config.toml
experts_per_token = 3
d_expert = 96
vocab_size = 4096
norm_eps = 1e-06
optimizer = "soap_variant"
learning_rate = 0.00364
batch_tokens = [32768, 65536, 98304]
train_tokens = 364200000
dataset = "wikipedia_en"
Below are experts of layer 3 (counted from 0) of a mixture-of-experts language model. Rows are named router (the router's row for the expert), gate (a neuron's input weights, with its number), up (a neuron's input weights, with its number) and show model dimensions 0-255. Each number is 128 + 24 x the weight over its row's rms, rounded and kept within 0 to 255. Numbers have three digits each.
Before each expert's rows: "comes after" lists some tokens at least twice as common just before its tokens as in all text; "gets" lists some tokens that make up at least twice as much of what it gets as of all text. This comes from a sample of Wikipedia text that the model never trained on. Tokens count by the router's weight.

# expert 22
comes after: " ", " (", "1", "2", ",", "–"
gets: "1", " ", "2", "9", "0", "3"
router:131120144133161183138123115139119134184143135143121108130202140121143126153094148153172162095121141130131121106127126104110105115101136128117173132157127106125134087164118128115086156122100125134092119099113124181099144133167109153089168128108139149162161141138132119097144104123103160187144133089115103104147173125124096110122166103120139127118143091110161101147154116154111113062156159151145115125111102097138117108143116133138138173149139119153128119128121085122137100146123102153133085115095178122082171152122090106124112155143140163080136109151110189084133124132129096115124189117085117141100100134119117110122120114137132144129162120151130121131107094149141147182136118100182102104113131098135128126124131131145118153134141130099113186132128129139082131102130128
gate0:147107124102115132115167157106162164150153155160115124130110117144140088146106076149125138113097107168162122141150127112143154126133173138144117163115141138151095147101114141086127119122093134123127104103134143072091143120117105099132140164133129113130156128129130090199115122129129105130091176142152112109114179104130128102118099121099125070131127160113156140135106095114116116133091103115154141151073145129168074114130151127102154112104120115100106124098080131127089128143139126119158144106136128144146144099134119137162161138127142150110163145178134157101098113114153126146140145168099155136148156104130093104151110114180131112096175136103121100142121159109105077136123121126073120140139162084105142131120132148128150142120142113160157062129112102127126144200127125
up0:081128143100108133111113155129136116139139120151116121107138161109120123120094090110137180151140110113162140141149140103154137121133114113161166111118121134136109141108131137107093135083111146158155141100161141105090142145112130116130134124172110147145104120135094094117159159129148151156081158085121154133162154105115111134113087156107149109171142169155081174129155120115153140145160094167116105135099140064172076083101106112139146142173143135121114124093101126114147125143147125181151089101161118116131162131122079163132172155143130121120112162153108140122154133099134140139100156177156132126116136110112107143140111137142145131075182146105102096141098137148110119089140139116139167158112097102149115142115132181126157103117111103138139101111110098136144100171094145

# expert 41
comes after: " was", ",", " is", " were", " be", " are"
gets: " and", "ed", ",", "ated", " was", " but"
router:125099152093143158186141097128116095113136118126118141164152104108098120153130149109127134095113139055132109125129135122158110120100129152114130164121122114097133098170094124108109186132127193120091120139110139138105134160179124151118120163097108117115137130116124104117126096146110119178115176120130109101158171138122099077125166105084137152101145086140125155144152098125125118070165110130180098134148105096124122090167101112140179136176192129115098093156072127151124120114147134130149132152117136111121148141117113090108115127130114147129111143117129145133139127124116080130134158122112142134103160129095124094140117109164118148146146149144129123165151136119087129149155125126126148130134156070112144143113147158160096118171110139113114165086109103142093151123110136
gate0:123146166099082136134075136135129121162141131129103151150157147118133132107148132114131137098128131109104127154101121063182110132141145072120106161144108121119145128098129146104123125111109098157089137141110120161092108122127134140101096107146146056104057148118095097103137096122119142157105149132160124097106130139128093131138118128120136151179149101119123116106155161123103076134095142167117135150104138120164127089114106102129107167124137140174114095105136172155110122112085110112120120114150099179147137099133117152115075135119138134142127109131135109149124160102126118137141163136133081163119113154109108162127152165171159143084173128136104120062136126150121134088151132138136184121141131143145114105141130129144141114175120108121104165132101123113128101084127172
up0:156129142133087099179133091158109121094177206149121148122142100089115084152174163097127114104124144123137105075134143111111142124140129126136131126106114157113093124134117151149142122130093116094170104126116094172130102106135130101135088099089134112133154125100120133103133149141111139153157109133174145117096098115138053072105116115096170169137120126112168120136145102103132145152114100124133097130142112094127099119141123161134160143136158186114127144144109101119146113118101150144115130132175150135106137149145131132098085125142127124131130130126160137141140142147133153086115119122104112125124145149123099158161180134154138130130156116118126133105136152091094111125101106108121145097131169166160139150102154117147098082205151157167123150143117133102138085139105129

# expert 23
comes after: "2", "0", "1", "9", " ", " a"
gets: "0", "9", "1", "2", "8", "5"
router:167095167089143120139107101154119117132159121155131145166188101104099147164108131166136164124137143139137133122114157134146134127091104125135143121128080128107129107142148106155116156143076140156099130116118118151113149090173101127083150135119099141145128129117160097111125127148123131160120136107103110106157146150115110105160126101123122137112145119115126107182120103156119134133157147126125132142155105095122124120143088084159159150138168135127139115165108097106146116117145130178137121144089162115130128122087132128139123143087100161079151078121134171119153141124147071127076164138137169116121112138116059130102081140121106098149166139129111107150099120163098182154158089097152090133116171111131110105121109102142158152126109145104127174095144150121079147118137131
gate0:160146144137114163137121142125130111116177116156071103140119123097120118154161155073109160150112144145144095151162134144111144127140139085147142154123137116109141115123105098150156149156127131182113127141138134128120093140079148096143153141159125137123141080158094116133119118126145167135120122103128137140133106136093131113152135115111118192133114121164112133133148112130128126131171128096096120127200158087122135072143130119146123139128113145087103123103137118119140107112199142149105106180124146101156133119100102077155124111122129165152146135094116104123104134127173113108134149069147146098118067129118086159149109115137133134133114093111141100091152112179100104108160111138100128147130127119122153174132174103113115095121136141108157167078137113104163104142162145
up0:181112089160117087149121152094100149115140129117118127120082111116101098125127115136136137146090119132112164132153075134171088124102099130142188174102121155112166158168118188112150073108179136146139145127135152092137118092124096074136134119170102137132109154122102183116116134116065110108165169103070150133137119122148163122167137100166123128157110151090109149149154135129125128109120120115126143132141136136149129086112141100116131149170122117136107055117101121123122099123108113130162144128136146130140115116108089114112144121100112113149107131139133130159107175116131099096162134090138145123111166151084107105119111129127140169125101111138154151175138122129163131142109143146097121128109092131137126114160145092124071113149100134119148127115135130139128099136139149

# expert 1
comes after: ",", " as", ".", " to", " that", " it"
gets: " as", " to", " is", " was", " be", " and"
router:132141125103137132163117091129151085142157130123112133135120103114134132177116138106120142107090122126105110099093117084142105133102124129102189132164087082105137114126116120121143137131112170142130148116111107163140142150122127126149180170148070104143146151158170122094152106138135161152170114109140126109145133171137102124136136127091118156107152133173144119156141102145128131082104149150160136147160136085124117123135109158126136150182145111143170119147115123160095095136146090136160096103107131101126158124086096121165107166132108162127151120145184130108138123109145105140146177156163145129120141122094104097118129094137118138115127156169087094167182139155118132139160090132159118150131160069115126117133132153153112128118139142076118115111063137115102142105117121
gate0:156159103117140141146151118094145174162147135131149175090124131074103106110084111118118139117100155136142175140115076109151097090112159130128156112127133122122100107184138097119188131103097112119148135145112134158095120069160141102151187137145103138134106134110135149140118120096146113120117132151112162137149157127168097141104105111123142086122094135140125117132079106098086125145162142143157139125113148123110086126158126148131105150147114168148102145077135140133192148171102128146149109123146124147117142096164085114169163125120137172131147082093116114137115136068128165103148159106136159144124123099107121145135134087145167140154115136119157105117144133177154166142141150142088118145142115109115151143101095144129118128135140129136118124155135163107126098093142132
up0:159119144147120150104109143129092134154092074126141130125135139186116124093108124192154117146112137125141156129104163123141128122135154127093114161152165147177130108149117156120094102178157128134088147154111165166146132128180090164131108144102082138129169150179106165182153120145112121146158138110128128104126148155118144156139133144160134134120113167166126114142165144121116148151147134070128107119096098144148158120139132076134129110109093152139121107152115135115144161081114120093102134107131136154142150144111146147114097111149155120119130153124146125108109095094135120128129183087091119140123126127147124142130157164113087085167157117158091149100087113108141154132131166101106105129124106157129138135170108083095122131145139078143122108145090150110110111166131121

# expert 31
comes after: " |", ",", ";", "|", " was", ":"
gets: " ", " that", " which", " had", " was", " who"
router:122102144113149182116107124128146117145148155167112110159124110102143096175097145135172126102091146141123132094119138094158105120130135132119122106129129094117129117123114106149095144169132159137118190102127109127118155148158091123118176154124141119121125154151156148069118127135096103144154132114093105116205147165122098108131168119112123128112121113142136134153101140140100108102164139155130103121148111138128138133120096106158144138172136161183099109147096097161113084165116117148148137110121159117124149148112117115133111144118139150113122115156161157076172108108147138140115153152111138106150126159094131100124100099123121146158191159152127103128157116150119163126146057108129106162124145074110158125111114147157129125117104152084090140091070137147117161130114132
gate0:123107182174121117180130106160140128166125134145167130121111156121128120151103096113145123090117107098123155122146084124149162112098124095120087158134150129109146110130159121154122124164141155115154119058105133120169134158152095134145162123111140140139134107129180126145130126144135120127134163104107133114165151150102131121141156141142095125157163146109111130140150168107156134167129158120107088159129134146134118145115110105150128172119171155131095142123162064124149162158154119073152134106110096130142123133094151150100106095152169131090107118163110118112165128068138072129113105162099092106121130101136139181134121158126138115139135123138137170083110141126120138095109089159083111153128106115123122155132086171150129145086097131101142127159098112112144123131105130
up0:118126151115134126119185116135163077140144178109130111147132110104148093095133109113102139132116118127132104115125115091133096114145089124106133121115138166177108151118121161120116120156124123144088125079124122123138129148100124157092152152104110141149070089082139146114123120096088138130172149098145103091116142127134138110155138103133154142155135138153088132111110143124092158145149166148125092123088127175151146150131151109141128150099136137156131123148106140148119134114149097113128115076121132195108122114121173173116111162152082137157127153131113110159161127095106153121096087143113035126128139099129126119139140128145127150114126078139136178102139156150094116144109127139109107218130132089123125139107147179119134164096137120120146122133110122119148120119107149

# expert 44
comes after: " S", " D", " s", "d", "S", "D"
gets: "u", "d", "on", "z", "a", " S"
router:136093144113165136146125115129163108146136166161130159119148139127118107154105153115112123118093169124104096125105160130131121131130158153119129098143076135120137122137137128148123141161129111110116114094125123169130143137108070122120121162132127130113167128118157109119117120151136102127157116101134101081156175154092115097134149127091126134102171125147147162116133110145108104123134139160186115099111104158161125120188124118128102152167137124156101093150102105098118081162116130126113093159137150100103134145091107141120093183111144130131068146137135155090156101113134110124098126129155154166071144176091137068144108096125147126149130152130123111137137131110100139149150130077175098145109131138074141160119119168138136185111145159094114139121087145154106128086147122
gate0:137136144161103152148109166125175149133155153110159128089125109127121153190140136131128136111096160154124101071186097168115137146117106126121124195190135097138114080099146117105119109181152129182091146132141136153157115124115100095096146132088127128077155170113130110154152117144146082160109127103131168129107119142115118126127153116157133150146142134121125101162140128166169116117132121158102138114155082129125107164106144088151124123127169140126108144132107129107146127133123150134110154147122111167125160122147139164157114108130114107189142115110112113122135143113094130160128118141129148158163120106102109115143147114150159115156158118087128085103144097122127158080090134090151128099120102154094094152067133120146153156117095132135101125109142143138148136120143121
up0:107127138120185129121084115139162099154095139092169152136126142102129154128112121146129148117156125102130116143167140131117107115163127112135144116133155079154083165090124147126124142081080119101134128153074099121141156098110091110118132184181129121141170108116160158129090157151133161134139107128156142148116166155111119128130132116117110117144148110165157120146145128113176111135125096105132142149163112142135158116139137129124112117124123134156111124118159108168133100129088137153124157137133098146145122159113082108099153101097085082114161116132084130114172118177150110107104116144134129150147132108133139080115128155081068068137126102136106127127110100139113111132102128123147172141170128122122110107160137108135053118111148140169100164166113119133164126130151104

# expert 38
comes after: " L", " l", "L", "0", " S", " V"
gets: ".", " |", " L", ")", "s", "L"
router:137106152078109135147058102171142135163151128129101151146126122126136123157097156179137142106149150120157111126121143099112099109100133125150131122140114112090111119116116138117092138154094114135113102098089113129137173127125115123130115149095129139150139171122182118095158085155124126158127124121125135081148136153113109129130119113122161146098148136140161138127127085151100134128104144186160150131128139132164111135103134114164101144150121142133122082198130082161134100173127105166141119140101136104109130169090085151136080161108121148105092138137194180096117152136141123155133180127110153148115127153114100113130116132122123119131120138181108142136163112106132126148132105123137100154133159096116159150090132162142102171130081136137102172093120104158098109101125124
gate0:119108078101132135110124098131106153160089131163106118128098134128124131131150145134159158111115088054118090151105121115144137136118146093147109135128139118104186143143122080108153133146126114186140139168118117118137141135108144175124083131092140137110132116080098136126090093120148078108150140123161084137113137148137160169146096141138102127152140119145107093130167121100110159147149115137126117161134153119098150155133167171129127118146119145144123133182159113164077105162094083149106106137152111111124154157129135101167128116096138106168088154153129128138098139134155111098134121128150091134092092122127111073121097096169136145171141143111108157151137151122161094086105123104152136135127145152097098140115121148120110133097108111087112127146171142113110128116172112
up0:076123125080122124186129104159168135127135069097104158133163130124189104153099131137140065142155091107196127153099103178113110113154131115162133135119152117097152111129128089141119132145142157159121107159112143109116086125130145110139150107126165168177150132133141144108130112093127150160065090170150147107133150158133131105147102154147116110159144109129103151137156133102074101133099168129132104111120112164128132078129155134145157138101090170097112111128164125120152081117120134125142133114199097145162113155131106170134163130076165097120119091104130160105146111136151135111115089115104111108133146113166151102128131132148134125148144125140128133150129139112141115130119126105162102126123113129114127117110103142117119107130111118140140124114119125185108126144132145

# expert 16
comes after: "1", " ", "2", " (", " p", "–"
gets: "9", "1", "0", "8", "2", "4"
router:165116135106146150145101111168115114177167129145144119164182137125116145119089161165152155099131158145119098108124142132112128137111137117102157141164108124119103096145074138141103161150079136154104143136112113175115198099137108129083130135141104145168140133144131084112137107134100149155138140095096129107168165109113096103177143123138117151114154117125137161155147111160121103079135116128150138129117098114137132124150098122123136146133203130132118110162144084107118108140143134144116109133058146101099140138097117130134108155113131165092094118164120175088168136128177090116116178113145141111108109133115135112131115101133132137127121135130087134137159097128104141137133106129158108155173151119127133159126130098133139136148103137114098170136147178131095144078157111
gate0:184124102140139095149139144108139121117138107117109110105117137116123168110107102121153123120131143107109157095163172135121139135083113150104149118176106113149137099151134133126147157132141090145113121145111193106131199146092113115149172134095155126128105122098100115147130148168131167119132118115107103107114129106142121085112116099128140108136145115122105129161127120130127098069073160112106166150086138135149082148110133141096143137098115140115174128149124129147094080135118157134089116134133174169136165142127111114136127119135114134161145106172166163112130148065189174122101116142118110124140122112098122106195155100135140121136145111095123132111116174171140127130137086144123123095123145128107150092113130118134181133086118121140116123154137114097098146088148109
up0:125095170126152095153129125127139123174135098126168140158124115106129124136131157136145121124157116125151141185128112154106121119146157154100132109168078138117152176130117104117155141156132071110115124174154145102159144127103157151146122117135136156157140104124144113151114150150124113129091136149149135063176164137144085139111105086163132130138100115116108092133107105112132110106152113120137132127132135091139118134134118125091108091150142117187120139132124124111167088095115118116114095162077133136129102147153146166113106138167131172149134113108155154125153110113105122102118176118175096125124150154085174119130160128123162158115162114118154118124140108141174134124154105136142133096065126166140139149157164138122140135136083105153106122155132082055124154099103116